Experts of a small language model: a softmax router.
Below are experts of layer 4 (counted from 0) of a mixture-of-experts language model. Rows are named router (the router's row for the expert), gate (a neuron's input weights, with its number), up (a neuron's input weights, with its number), down (a neuron's output weights, with its number) and show model dimensions 0-159. Each number is 128 + 24 x the weight over its row's rms, rounded and kept within 0 to 255. Numbers have three digits each.
After each expert's rows: "comes before" lists some tokens at least twice as common just after its tokens as in all text; "gets" lists some tokens that make up at least twice as much of what it gets as of all text. This comes from a sample of Wikipedia text that the model never trained on. Tokens count by the router's weight.

# expert 5
router:129122135170109175113141109089148085112156136123130097118129126092114148129160138095133138098128114135129138114120148142120118137168123088119133119151128144100073116153149115122145162143146152127140133130127145141141092116109109103079123134120166125117146137104115106117097139144180144189123126125141167130161187185128108148131137089121071152110111140125087119122119146105097136145074103115164172161149149156148123130115161170112130103107083116121094139115097122157185136119133104
gate0:143160141129136108105210152143133158105154132148136147113150152118123163130136108118140142140121146124105146096122129158122092155153108125136121107101158160092141122104070128167100119077106151127177159108124134071174098174142145126131120144098191168103117104135123123150171057153128108120100130121078128125153113149117139095113145079144152121119139149140129171145112112137132121085144158108163113139107108119143148127140129139130129133117083129157141143120144111121129146134100123
up0:166146128160102160137118139073103150101117122085120121118151128167192120136146133154097139093169089192122118147102123130121112083185140115136137119117097147150134112144148120123148155107106106100085125155124084130141159111116121113126128109106101128120140094151140126106138170134136097100122148121190124110093083126163092136092140139119117144126138138132125149126110132100111141146096126127121127120185163074142136177123139141128076109122133145106140149106165120149131113115114169
down0:085145124087146148143155126161091126142140128155182163140146153126125098110109148112124163108147083121091116115101110128126096102118133141097130153073126160127143114133086136112121112116139135117109122107095116131147118107133148094160138133129138173107095115193131160127140169108064100130098097106155162181111108090066163126122105116109146136104115096127144166100141107118117114156119143151124069173129089101143117133146119134125132140137140129076148114137113130131128149123118143
comes before: "9", "1", "==", "The", "\n", "==="
gets: "\n", "==", "1", " ", "===", " \""

# expert 15
router:133143118150128130142126107181132140139134148125146083144148115103162123160096147091100159121174123089101125089101082140098150127147106109124152131162107122104156131151122168112109166115137155107120082111117153116156152140141103147135165108098152115151129162093120108102133128112091086112110116157093158146133085147121133163163106095130098179113097116101128154128155157152106167140135151082148152109133107123124161120110149150128094098130101183122091134152100108143120138167138116
gate0:105099137152133106132115142127146154059124189102109122115116141128147147143126119159124102082132146129148140125127151164140099096140133138111117096152134138125124084156159085140140145089142097095121111126115118094138125082111105154149134104114145153143123127139116115118160123183132180103157149102159099131106152139138165156103097142106084114133155130140137118135159120137125121127167112187096171091139102134121139191085167176103147104129171148141120121129145091136138103123123124
up0:155138174145148073107157129134105107117120076118127132102164130089120091156154095149121087088134145121087123134137107122120143122177113114150101136145131150091094144179140151125138078128129164116157149115106137133153146123096144179126118130087111114127113116139145112092119152167152115079128105064107158113105089097147135127143088134117140115153156168125131136157144125114104102146105133144168138138121151104147154108150116091123140138116149131161172135118133160120133184108109137
down0:153141147152086083172104102086152135125122133121143139146090162155105122136141112155141138166106090082112084130133136129144136145153118163144095153133121100154123122123109147168140122154146119114161108133107106142123157136133114143099140120160154129107139110132166118109140147117132130148163178111126100083131089109116136078095118138159191117118123115129110105153136098123088122131101113158130114146111101141121136133144111097154055163117114122117136163079102104155107085101173151
comes before: "-", "|", "\n", "==", "===", "The"
gets: "\n", " \"", "==", "===", " non", " self"

# expert 2
router:181146131108108133118169121129105154143134152091096114134159089126116139140111147138118138152173136145114095141117124162101119160137090124156162122109172129156155091111122119131144115088126141079184160122116101104155151132142169123121136152142137138133133080100134121128139094119130136105143128108138102128157188148124097088154111134129163124134145102165126176112099107133110096118078120165150118118097122117115141132118089103133108107126159175130125101179137148149123193104128095
gate0:118151139124138117147151147150142207139100074115140132147178147103133126156134148114162137133173136145131131157155116154176129186151059173121143114109134111092158121081135099152119156121114152119106134106096129070136156150123161136135115148135118115103137122131139080163145181117082106148129113142111135123111128141114136102157150095119155123122107114149134122120116090105136118133088077141079142117138115150121124148143134147143115167104118136131139105103146133114093150118084117
up0:132138114120108120147185151141085182108113123101147124156146101100150115102146136136144119175152119123110131147120150120148135152130103152114128111150123147062114157101137119153121148138135123103122136127118139126176149149110119181096166111201180100112165119115145111122120137088066118159137107179108142147101166167116128085145109086146129124147123071129127116131112139154117132139136117113110149097101110123102105118113112143165119145137113143141097129079150142108086160135138130
down0:162113131132149099138181139153111140129112108115144097160130151158155091105133124153133137152087127123102119142171166149151100148117135145137136151117116112124145111097172151080110112137123092100102141129131163112152082152133121098162193132140162108161132111152130148111145151145183124101119129156087155155117173112126114154160109128151160140089132124106107111142148117154147124171135153082106101130133133118129177146107137117106138148154194156101127170127106157115129136124124168
comes before: "0", "9", "6", "7", "8", "5"
gets: "1", "2", "0", "9", "3", "4"

# expert 33
router:129154111117133161128122113137134121122145108159094159104123108085129109151097148161161130170109135137106155161132115097157113099121117136126138112165137138178143174092101146107121188099154124163127108118123163106101162112141126123106147135142081149125169110155160132111123105124086108105114094135117125097090081071120080104124133135127144128155110123151088124106159153121154147085111132108101164134151146114097145126118121128160165150141116141099142141134172132109117094112176083
gate0:096134135076081116168199133124137149153141102125114144153163119120164160117087122121122103158122132159092141093144087118077146164134131176106137153087191094104130118080110107156139107133132124099106170145170125108142161145085104155095135140152124129097116125115142136134177118102115118141132121117125158135149156134123103091134113100118144145134108167109137145142107166135130141121137167132140109096155111085155145098144115140184142146169117124118129121140113119141132125137110139
up0:150101141143118134137162140133151139162108140145133105164149157144110105105123106142089076122136143132117082147127151099158128144149156089120099091148118103119128145137116107076143157131089118115168096129127166141131151115128159098112116094164109110124145096122106077145110120146153132136090126143100149121137168172112150117182083135111128103172137114126122151093129134150184154108102135155123135148078101134116086140144072119099157115156148121146141138125117159165136112115148082
down0:172095102093100147129165129151136104122130126141180128174091153043124108134117162143128120137140133122090107141146161085120143154113157156145137121179110139135131155091145085067103072145100119132133104108130107132109134131128117109195095132127142100126134104118151179122106113143115117104132129115145115123133118162138135109135154103157120107125088136085155150106172145148165138105125150129084122145132129111122101095142136103132142135131127153131125157131171130166104131100109109
comes before: " |", "–", "0", ";", ",", "6"
gets: "0", "1", "2", "3", "5", "4"

# expert 47
router:124134130123112108104109092134130124176108095149130136170132158072115157174119136101165117129083082129129108109084140129134123094125143179100109104122118139078122084153129143118090138157143157126088119089154118116132110153118141159100148131129119121145137133173108156181132152146096132125133132137121152137164120177138119134158149135114110104109168092107114128102134124126171153143127162115159102168111123095161108138137107115179121173128119113167121123105166093135130118081123149
gate0:122145093132145106148101119120117095106124139092179173125155088122129118136138127117143123133106126150166134161136129115134119154152148136093119125094136131099166114092158062153123150156121141127153141120121149093157139157129101159125135144133136102151110164132122155183136164146124105153115139127142141146194113114112141075162120067166137093092121112118121168128131090105106135135134121146148116110094127155108165146140111111119121080144073138113159129147109163110158073152123139
up0:117118139137130195131149136136150138150161140144095064129120174150130099122121110123134129156127131096094145102133140138135121123088117124167163142178136108145123166144128150115127117079123118126093118143102154142127104138130137078114111128141134133108139120085147095059150097110132119096163125113088156110065156136133095163073114170143107101108134145131121100153122154138125122120149137091149162132160151119111128145077157139124140172104168112140120131102109144118083157135134117
down0:127177117091155187107131161130112110187104100158121119142101147148129129134145124120093151138118122113153102132139108156130104110085112085108154168104136118160128101088095161126136122124096111124124145130145115148118132124156174160078118106166143134151108169106108149154158131133092120096142142061109113181109166124126151165104097081147112141111070122135122162132110120145116096151100108146124120101100122115137119138127106139148124131111099155120126113131089134078121126154128107
comes before: " ", " A", " The", " States", " •", " S"
gets: ":", "-", " |", "|", ",", ";"

# expert 37
router:119130149130137165128146174179106172099155094133140123116105120065127118137154127153088102146155127126115124191124116150120098135111144156128086140104150124133132119127085151136112125104128161121120156150144147050122104152128106159133089113139115107150103101115172099195124099138143131108108137105154121136089109146099134145143124127105148130118148128148161115110105081118126119139154099111052114097137125119108113132182125144125114112136129149131112126131182100113150163122120130
gate0:139163125106161125142147138109063096083110166138108080088144159124151124134127108178164122121137109135098150137142124137095155114096121143139147098107102135131122134139143141121145157131132180160114155137124092144110155131156120154115088144072098135139107167141182147126161135172123129112110108155127113172100089095114108165137157117144166135125110122143119109088144133126072109112152130153099149138141117092072133117133125116123102169141109136153123118127130079129127099140088127
up0:126100144125091106060102089177126140125111135108157164114141143153159127134130136145135139124117120152124123102144120093129157117145104144104099134136150139125136077179109128106105056107130157151096117132156162137121156163119146130153151133143122154120123104141076124118072137136081121161159115112120087106132155131165115123115107138131087151127135155107137132171138127140155172142054165142147127102144122130200103146135122121101117141120123091126136091134136101101132125138141132
down0:151144130148177141103143130151105149109143177129144142144100118131136086122107097131128137115203123102154135164147154133108088146137143157110118149149084117090113123094129084143125114084131113150130145128146102166121157113091137132147169106159150150093088110161129102120137106154115117152118116133070116147133143097167147072106094109134111126138103127086142141130103126123104113153138171101113148089123114108111155139139079142152131106138088082116106146130134153151113082109141133
comes before: " the", " a", " first", " his", " an", " their"
gets: " the", " of", " by", " with", " to", " The"

# expert 7
router:109155120130135154107130079127154154161129105126142110160124108143138110101075130174124096085113144136135130164163160084120098109151112096158129149112110108146131110091143132160117119110105128136130080112117084116121117139140187176133091127139105147099151090154137124175140108102121096137131134075162093168123129074119148106143128106114158132108140160119104167156100165085115141115161110152133086140154135105114159116136132153163124135081089121134150136147112129131143132134156132
gate0:084137106140165128154128138092112131122106163107152120132118111141134104151153103128129106105129113110141154194091134107124109141112129140078140152106135134172157105152148135192155107127132103118123138114130080091171107150104158121120100157163137140097098102136167117081148132150062116145124154175119158105128140099102129112130115107118093136138119128126150167104098148089123137165075093117147106132165089143115135149153138104114094145166134101137120136133127146110117166147105132
up0:110160122092173114116139103101130086142149096119099125123109158082154123130114123117129142144099157097097151093183099108156081118129177129152139122081122110168088154132120149095139137163113109153161096160129117124129149103131135142132116146122116099105156154124136116142166120149142129131102106101134140084112095170141106111123126133162149119102140115109133097100193084118094145147160168140145165134178116112148132127101122156119140124136109164129158121152169081138131122112109098
down0:158154160121130134155130137119132146122145111156144106141139155095110141140114104130111110144080143110113107123166140146141115142115139078111128152123111116128054091156176168155138132139125139133111161166112104140130133157148090116113138114147124118158104149156102150171146132135165083120146095144111092119123145134155109081138147132108154135163131121130124138062151084132123108142123120126099129096139123120143125144115046182134142145117114107105144114093193144150154098095147139
comes before: "s", " of", ",", ".", " and", " in"
gets: "s", "ing", "ation", "al", "y", "ity"

# expert 43
router:157122155111107116098130148118099127101100158185108176133116122145109139141147147155084135127145131132109134111098089120164133154087143147142136124099179123130121119137160136113172149131143172125137151100146142143152154109132162087124143112125155089152136102125157113101085158128157165132085126112102109128118099165189137155136139139098123055131080109116139135079136184113135139124120116099126115154164103149080117147144090107131099121127101102123107113143121108111124137120143148
gate0:079127113120158109102121141142106133122080083089105134135140096134120128168143165116124089145150170113132130133152087134151175127081132142134139126158133132123148134148176090140134076113133120122167143124088096109168157164123124146089125141100109180172113129127137141142118131133142101160150153076171127111123177147144132148170124101134180154101083137111094108106131135131115115112149121124123096101138107114147129126161079144135143134118097138156126138131102106136147139141185120
up0:077115116122094102121100156136122111133121116118112138146153138146136053133152123147124116131115142136155090135132114156134184158127152123096110134115149165086155152185121112144113090114121116115156127119115120143178157150120105141156120104117103150149129134122133124097125140114123137137187113100141101138101154143110181137145168130169148145134175106095114080104127136138142170090111126116116085142148091153124121130140082119173152139082096123147127095124081176143146116134139140
down0:130084118128143105121139099154091115104120136156138161090134167106067088141139135134109115141134170106089153132131111091108147089141101118167169123086175110126103127148131140092081123137165158136119131112077110132134139173099132125167157121093109130145113137095149147134152107110143135146162116120086158136175105109149137114119101142095103124116120146098136131131115140139167112105095139159124142116204128143137103139139161115139151130101107151143093127114132166145114097096147158
comes before: " ", "\n", " —", ")", "S"
gets: " |", ";", "---|---|---|---|"

# expert 28
router:129112149159080106087146149100115119098110157104098126119140139154140183088131087103132137119145135121131165132179116173119136132126128128141117132080123157090115160141166161138132130117101154125106125113151134139108124113139122125173185144106124130107135143128101131100107085144123106119123083113146132120127171175131095141165143140098100118120134134143155133115129146138094132136132113119086165154098122088117136139141164070114107107156137074095109128095122161084160160174112113
gate0:160133180148159079146160134135112101109077098068126164133128153111176154123123114136156115117115134139126108151153129169109110155141122092116139130139113081110142153110131080137119146120115111154117135110131158090146166157112140147183138158118135150158115156139120105154132126128132168133098146125160096097106163129114132131147139105135145076112125134117153090143130147142152086113104106093155177086126117084139127095147142079126128172115130136140145111109126155141097149129107176
up0:157137157161108108130100111144120107118132122136107152138133158130134119133073152110165121135116102153123109128130128157073120167137129156102148152117122121124143146104147119128144148157087092084144134128126110114170136150113121163146118116061096178109130112099092148115150125087154144157130151128103110130094162093143172154154162110150128103157094162131158110149119137113114132144143105094164139117105148171142120096135102141101112106168102111138079149115144141105098095197115120
down0:156135112135119125089123113150168116166107114132136161146111099134045146094132147130153112154139124152128076130165124118122136141127138179123123149106111153124115139111154168182139134158126115147141111118127067120156149082130120098111142164145100114093127108103138134112159142142134096104122165125130124103143087137105157167118120142089134078143115142120145166099161097149152102166098114151115114141125132152100162105164132142095094129145122190096091125112100115131147127142107133
comes before: " a", " the", " to", " in", " by", " on"
gets: " was", " is", " as", "ed", " be", " were"

# expert 18
router:128100162080126126134166107108106194124122133156129108095154142132112162105145157142118158114126095141114117137134132103106162129166163101143135136137092086121137098165134150113130076151108126132120127076119112142177136111081104130158161111070112096158103148125116150108121126122147136157105130136123138121116109125137164126122130124090102075124146129105143097104144093140169128173136103112120104188163151068142115129102127085115134148140121137121120118154175127110112133110159128
gate0:112129133098159156170164145151103095150083140110171161134152081150142188140131107155157083107101151131130182175133138107120145129151161151158107147122135099092149097111115062177139159135135108113129131107125093083134089095138143117117123146123135181143106134134144116086132115141202117132148107108146127141126136101139131097108133107124143100140149142138132100099113092130107117146139117098124124129122142138100153139127129111121150133161115147128150089113133133151121095119134186
up0:121137143100125158117166128173149092145067109131141153110137079146102165115165128138123091127109119140142141131116149118110127121134067150131154153138172140138149135135104114140124121105124091095154111108098093105176131144138129123112155108161139145139152124127161124130097121154137126104131123109097166133184163144168121108160139146159176111148085137099090111116119097109139107129121095107117122133051082145136105113150129109158141151140117130172107112100108129135120090126167164
down0:129166098138124154190140134145119126099108146118099168100140131099122118095113159128136120150138157177139131175098119154127152128114142134103116059120127124099153123164126116148146130124142153120151113153102124146088153168196132159094113135093132119173125116134113143120153121139107135132150103158128105154152095129130117114136124136103073127112139181089123133106116064115112129177112117096156112113131165084105134136114121153095136124103105109117131144135122122151095165141075151
comes before: " ", "---|---|---|---|", " A", " Total", " •", " No"
gets: " |", "|", "-", ";", ":", "="

# expert 20
router:129137134083140138144145116131125115132062139152169137130133148143140115094061092169134150114140141120137119160178136139147115122118117099108076126127117138140119133119099131126136118148100137114148154105143086106140147100152091108146158144181143179128118126123109164106128097122132121113143113178116154120143098107166154072137123114169144130153090139114183156107107167113064121130171126142132096079122155111131185115110124121136124126136103099107156144152109108149130127115129128
gate0:068158147135105115155151154148179152105086110108146121174132132128138101132132149119152130109124135142160077156114120142158147128132083158185138164141184110134110115147109115120112127117137109106143132162136116112122123105124126087101168117123116123115127124087116132113115098137166067074131168145145140102167124115142133106090117117144148097132125079132086112136103122141127127104153150146168088150127128111088120129157105147134201114142116120121143134152165106152107137105129157
up0:101111109097150143102151150119118121095139118103135131136116106153138118127125096114140120128122185156110134072112093143155142096102165088145114080143094117091133141214103161150125113161147119127123109146123112131121102148145127142122126158147111113094141156094112114137146090181125095155112159120163108152076165115124165139144146144151111141153152109103134095091147116099127140113153144123148148135158096101128107103174140135127093141097105174104106132130182133118158111129140129
down0:148154140113138143122199107135052120111120128144140122106099164154144150194138121104148134101142151128193104111119149174184164147084141160157117117115136139143105110122138086104102111178161134133105122104175123106125165095143122089087132134129136162140139143128111130113088121125106114093108156105122137120127118137116158126123096139138144115111164144142118185153135096104129131125112114083156179105136125133077126115130112114110136135112124102137131115118131159146115133106141149
comes before: " of", ".", "s", ",", " in", " and"
gets: "s", ")", " team", "ers", " city", " people"

# expert 27
router:079132119138120165114131128136089093161103141169147123148150126107109160150125125150171160117140140126082173136168132177166144106146137071142091087141141155088073123103093135111110130081142139109150089163162164131096130127145126112113106111171089165121095140118120089135134118099129138148136125130126127105113123099146108113163135117116141122125139151129117114144118177073076138137104169133163147145098149113117133115124106115161115104144108116141146145115114157135169137120149101
gate0:053110159101143177126143159143099107101126153162129111144126107123116163143104099124138152105142150096123162147109094181136111104137139132153118121157145122121120159133081098154147126129118148167149136169138118152147131145159132080125114111106135150162066121113179130116117127109179137094137119120145127144110140114182100073139123093096120102107121141123176107108113145114114101147125096148155140095129107089143109129113090171110113141126120140139110149140116162176119121132113127
up0:160171119161130153097117104112159158136119152105167146156169163152123162142157144096092149096115106157074112139112128075134111136130103133125137130122103126093101101145134150135133097092093143128065110092137101137125135124166098120101124108146118161144118131124171151117127131101097121108153182137101093130155155121126100116101112141136091059142123143124130103099141140147103109141123159170109124108137114113140094117124168119133118131118118156137150134175114107094125140186149154
down0:112139126084129129093135110169137146150123140094083162112139116184130119164167161112142138095112142111136129144131153124135129114122082110143152154158161123150123098117128120161162103140150126127115168153139101124136145098130139134085159127139071174131164188080127119115137119118120126131151132154176104169143138144117105080122135125129110154128140112134161139096157100122111115097116127153108149144121143136103096134200151084074089133132150149119151140146115111130120178125099140
comes before: " |", "0", " of", ":", " \"", "9"
gets: "1", "2", "3", "4", "5", "6"

# expert 31
router:137105135075087185132117136110136123155122097098088121172122134143110122121117090108111143101165152086092127111133125118113148150137117120118094117125123133088135106103143163150145126178176146088145123127124128062126139098129135113101107109117176112095135139115133093116155132147091134108118132129110150111143109142189153124115149160164144138155125072131064131132133140134159156131149162128093151095137132160162163113116112098098123106115112131107156126124158122175123132107108097
gate0:136126148122103176136150116095154114143116107092137147131147145101143158089106124105115138097125142146150129124140069118128125098111086087103152130114107160117136156147146112137107159152174131082107141153141117146126126158120138129097121162095170138123073147114116123099134144145101106144142130129171134101175111139174107170090164128187118170124105080128091115136097105158124130112156115133146158129120138129154128122132088124103140130114099116119132103111098172146153177140120075
up0:127116170095115120119136125139122101145159092119099095126119123157112142134116143109117142141139120137122127143114115153095117145133096109151177170147139085128192086096163109080115125138128136152164127115108118118122181119117079135119124078122143136110161129089162125089150144105143111139147109130105171174115144131140153147133112091108162138156098098139119096145105135093066134121131177149100110151087115124177137089114138134164126133116154166139148138131157143179122107124106122
down0:148129138152107118104093135114179126128120121111120110088124105136133145163121153110107167139098167128145135129143127094129121142130159083143140187147102139154143066087127149116171140097120155142100124147109112148090172094146094117133138128140170086142135173162156172141123098103133101103130108167127113098141149151105124123093125155149138122127165144172177159166159097135121104087139151108133134130129143144174187118128125134130123120143155111138155161126131136134123129152095094
comes before: " and", " the", " he", " which", " but", " a"
gets: ",", " and", ")", "),", "\"", " –"

# expert 21
router:113077117127163145139121171118102178137096160132177116127103117141081119136071157095114155107139118120134147111162178144103168101154105126096137112150111148130143164096107095157155173142087108111099186158172143095135148153121130148121115074106119124118142156147113147121097078119126137095123117131131121173142142131114133134129116110148134136114134136149136168152129119100191122151093137112154132133123120134105128127119155143132149121151114116135124139103110141184082139107111110
gate0:168110159140105153182124129139167131119116151108091100116144167132130114135122116115122141131127119112156127142115116165140134128070126116093087119152102127146125108126138087139157145138156129112120127129141120139143199135138147127136113186137113148148083119185137109112150151090142112124110165128110091160131135130137133149158127117147115133118114150150158121126116119167112108112096179161090091109113133084090118116109095105121140178153106124119116100169126196167097140128103083
up0:113126175126142126176129126102166090138138140166112133147144127095125088150081134142103125134100179112150158113126132138118139129099141145135121167132097107135116130085133102140125140125099100134115134136151096119139146140108139135188137160132120077122162138164175106162094152081144099130102145137155115137140132154127115160133156115139110102176077142123143097098113123133151104160135147127094110115159148115121148109104130097170130146097091112089135125183099159176094131129090129
down0:132112156122132168126140129101137165109123107145137114136155142113148132137107129123113148127095119133115160101090166169149090124086085094110126121128109132163175135141162133121140135150129139164172141125117113099144140150144169084139140176133096131142092096124109107129150139121121136127149148105152131138157098158148125168152122128076119108110151135128093127140133128178191094116089109096151107094110150100136119122074144074158128177113127150103102109066141143113134115160104124
comes before: "|", "2", "s", "1", "-", "born"
gets: " (", "\n", "-", "'", "–", " re"

# expert 8
router:148092110101110139132135147095139147097101143148156167103122094154157165142106112140134130130102126122145147119175067138149169113119130156134133121134111110096133094094185136172172121122133108112112131096175090113152128111143091115130110106097116095138126190133118165085113110087160111124128096176105122133139170144135121157115161135138118103146165076147124177097086106138102088143117101149105137135108162132136122131135130138144122124112106125122134143086133173102122117133116135
gate0:117158134070129145166124124166146122140151146165167156133144158104171081127109120145097132097124141141133128134157097149152121138131155139118145109137092122139119100100159078165136127139102143167137144138133120114134079081124137152119112097114103135169112151103123136158153130100156148147169088168166159118089165108150154158155129148141126077122148122088127120130103156128115125160101140140086133133114116100106121125114086187139136110127094172121131093106099129080122142125126110
up0:164135122193139147119098139159122128091098096130107108115066110134098156155159152132176144131131124152120139120142126128139167128154123095138108170088138105132106098122128126127127118108105089145137118123149116157077120129135162129096125113157107157133124044119124144155065122139151094115104116092085122121126119184145144125146124107154135112107094139148133142163096148120163132129193136105168126148113140132134121108088127117157103140101150156139109124113120090130140138155116150
down0:131156127150130125106138144126093110127071122120109127180119104109165145125182150121102144142126103165152159147123130130144131108125135150089117154098158138143113115119098074190096126107135129079139138112156122116100124152112166121120110117178137154160087091145111096117119088130099155097120154143136140163139140162137105159128144084140165106115039118135146117132131146140150096130135101130164126123125125118123112118097124159133122136137126141137123132078127111113186090103116157
comes before: " of", ".", " a", " in", " to", " been"
gets: "s", " was", " is", "ly", " were", " are"

# expert 25
router:137142135126157084099136129167110140158089145134101132088109121087135129113145097146164107086125109140111147144129170149142144097165102132132158104133118114142157119137099123109135076105082100130124138184137125113122123122089071153089142097139146143173118144120097137129152128126117172109134110123107151112141154146122088114139083141107118146151133072132161134132153147134164158112108119117155126078102111179133102167112139144151097134153149156153107158112142136175147120130120176
gate0:143171170135149122133128122155105146131150122125059150143131175113144142128097119161130116100120124104173133184115109150143179131122162101150152099115135136142138107142142069156116146117134153115109164145145099134117132127087115121126127134158131139133148161134128077133150095108130135126069121114117091132107124137159112089122118118115134112081152126166156120121094126145127155091107123122093137131133181125115133153113108168129144107167106119120096156073102119182124148183148152
up0:128132164149107123126158084104111173114148130152114119160090148090093096115140103125114105142137132132139110155099124125141112120121178164173143098144081069151076120129110130122143124170118155112144081143141089132154132106094152117166128176098118129080110119092114123130114109121138103094094104147103139144133158111133087095122117112108122163090110109122177126142128121134137165148130162106134193147117168146139115161122133170137103126121137099125155108118146134137138145164147127
down0:204143093091106114163144133124111105137082128134176136128108112190103127170162105127160151113121131115110117134129093136127103138125110120122134123116136116158132143115118136100111097128162146172165099148131148101080154132131094083137150148116125177103141137145106125117109100143195167148122138105144092151127092164105144104106154184107122146157109103136164124113113107127146138157131119163172104114098126124078127129149159148147127137133149164106131127140127088119154125109140128
comes before: "|", ":", "ed", "N", "ing", " by"
gets: "\n", "-", " =", " Preced", " —", " Succeed"

# expert 14
router:111120180113115151170137130178148147111127089113153129138136073128141159150150084089140118134123177120152141118127135135099084160148103092112149141116128110143097140108071134177159139151114136104113149120114172055141127116144151091113142117106171137119134133086120155144122123118131099101141158167148133142145123133144162122115159136116140124145119118095133143150147147158066149134119158089107159107167135123153158128109111107125132081085151148116146157108112102148108113112127113
gate0:137141121104105123152135144123137167109077141107126162136099090136156096174133168088133139159122122108138117100111085101142100157136113165142114133147133184120142111075119112151124135113165122103114128112146128089138134151167150173111148155111200140102133101106151138116122104109138142099168121126081148151121136124139124094134147121142158132153143167170152129073116181108104177114120157152129102133115110132118124095135138127132113097103137157101108157136095080143139124122159143
up0:134150118099109162175134132155147144098157147154141140132120101141134121141125134112099140149130095075121101143148092087112142161139098164138127154138123168129122124101115087144135152124180150121097171131155126108136109184132121156113157139111165116126140155067137161101123090129113092153170152133083143128113097136153123066128125124135153141140104165151188136098131147098073150137109123117141140117141129087154127133142165167129138128118146112114127143121113093167137091113156113
down0:169106126108136155154113090136110125108148148183128133169137134102125090143128140113117136102139077078135097129073112092162136139144110141150116120126117132169105127122112150140133075082135131131130151127116184144154090124128111084094115091139154145140139091092100152121140128108157091100124153135167138095114122079150172114170110133164143147140123126097109151119087122120131124128127147129175129096144118096156129122104153156127142109074103115116120175111109129098146090138133120
comes before: "\n", " The", "-", " He", " In", " It"
gets: ".", "\n", ",", "==", ")", ")."

# expert 13
router:115194118086125113177097101127131098148134110155149181158123104116163135124091107092109151131108149126191152146132131086101160147136154161123112124137114141160124150128131130185147115148137155130163111108099127127101141128135136120117134118109113122109109189139159127166104148124108117126105127137162113148120110092158092123116141125102095136104118112098154141100151158145077170131105150130053132130145130142139143113108123124177167142124094086125159146139108103136121104134116150
gate0:139148148123144147164126124142089120091131123144136117120150105076152157139133078100111157141137125096198128142156113143149097124138158150123134097098136088133132154123093110174139170138166160128134111121141079143119121099163171106130118127163125110107134105132116127112131124138156166121139150128143124149154129138157133162096082118109115122112111124120133132173121128139073122088154094154102081111130140100110127122140115125141141145166105087159115098166192089139099136134079138
up0:162107125119123157129098154149143137142088136109109155116125141156116124154161155106131129159177136189085115129097126135113132151119149112150113123159100121193100082135140111100086127139147115114121121110116146090129156129134136145153146124130136144115133153122098146128085124113092093150086115133109133073133118120136149102169176138127145102131115107186170113055139103107156094137137152110122107095121150131132124160138133057130115140136138182106129151116127143128109146165149128
down0:064152129115143112143113163113168150147138131137159136126118104194108131157106155149148109159126134167166108142128103159114109146130122135104113137084159113139126079131138103107086075153176084107137152111133121122107120135107132136119102145150144150120102119111108161089124118159076093130088091170153101107120141168104107139141156068141107129140108110122173157152161116127161140157177134146105126097152095148128142152119127143107136140126123149129119123152128142125110119083144140
comes before: ",", "\n", " |", " (", ".", " and"
gets: ".", ")", "s", "\"", " States", "ia"

# expert 23
router:168184102114144133098128172124120095177128107122086181145121144111136123119146066111131144106165153111126155103108091122112098137132113090158134126170164158122161119110104136127156147156176168119116104142102158137092135099142141139134086123160123116156141156169136143157128130082123070111131097159133103123166104134114143120114123096129159158108113119160140128130135093088157120119140108127131133137082134107144077130137126114138143152129147117136125128162107126122105142089076118
gate0:133143097134151145101155149149138115162087155133133149130124135067144132154106093125122139112123173114150135185125115140174085072131141093129116142109114130134117112132106092125132186109152165152123112114121105093113150126114116077146100125091104145168146138138169107123136157157143121135161116149156146141130134124135142080142137036111096106172110155157163152117116117123127170138114122113143136111110110138122119104148157131108106117100093137108151153145157110165106139156134115
up0:105100145120120135116142156144117141125126124157114087099173134124132131143126165108147108133163098122099093150081106135140125158149083140146125142146132120144119086083086145116100136162109119150095155178159138144123113123129129137154129141112160142092156083147141141082136122124141136106127124138104169102090101089119096139129111168105137079126183113135111134128126131122130132101123114099118133141132157137105167147183130094133130136125155123171153125123105152151099099117057196
down0:118128144130088108113156121129134126116113102155152126149140089119114106140060157142139140119131161104117070112103131152134177194122100144117085125119134160180127134147128136114141091157106183099131153122133136120104191106116096121114146078132138168121174141129122125121105086142107156131136132152156144121127099132105096099118169093128139120131146104167105158134147107126092138127104103138088155130141120141104117119152077132124097093120143141128121094083129135134173144113150106
comes before: " |", "2", "0", "1", ")", "%"
gets: "0", "–", "%", "°", ")", "5"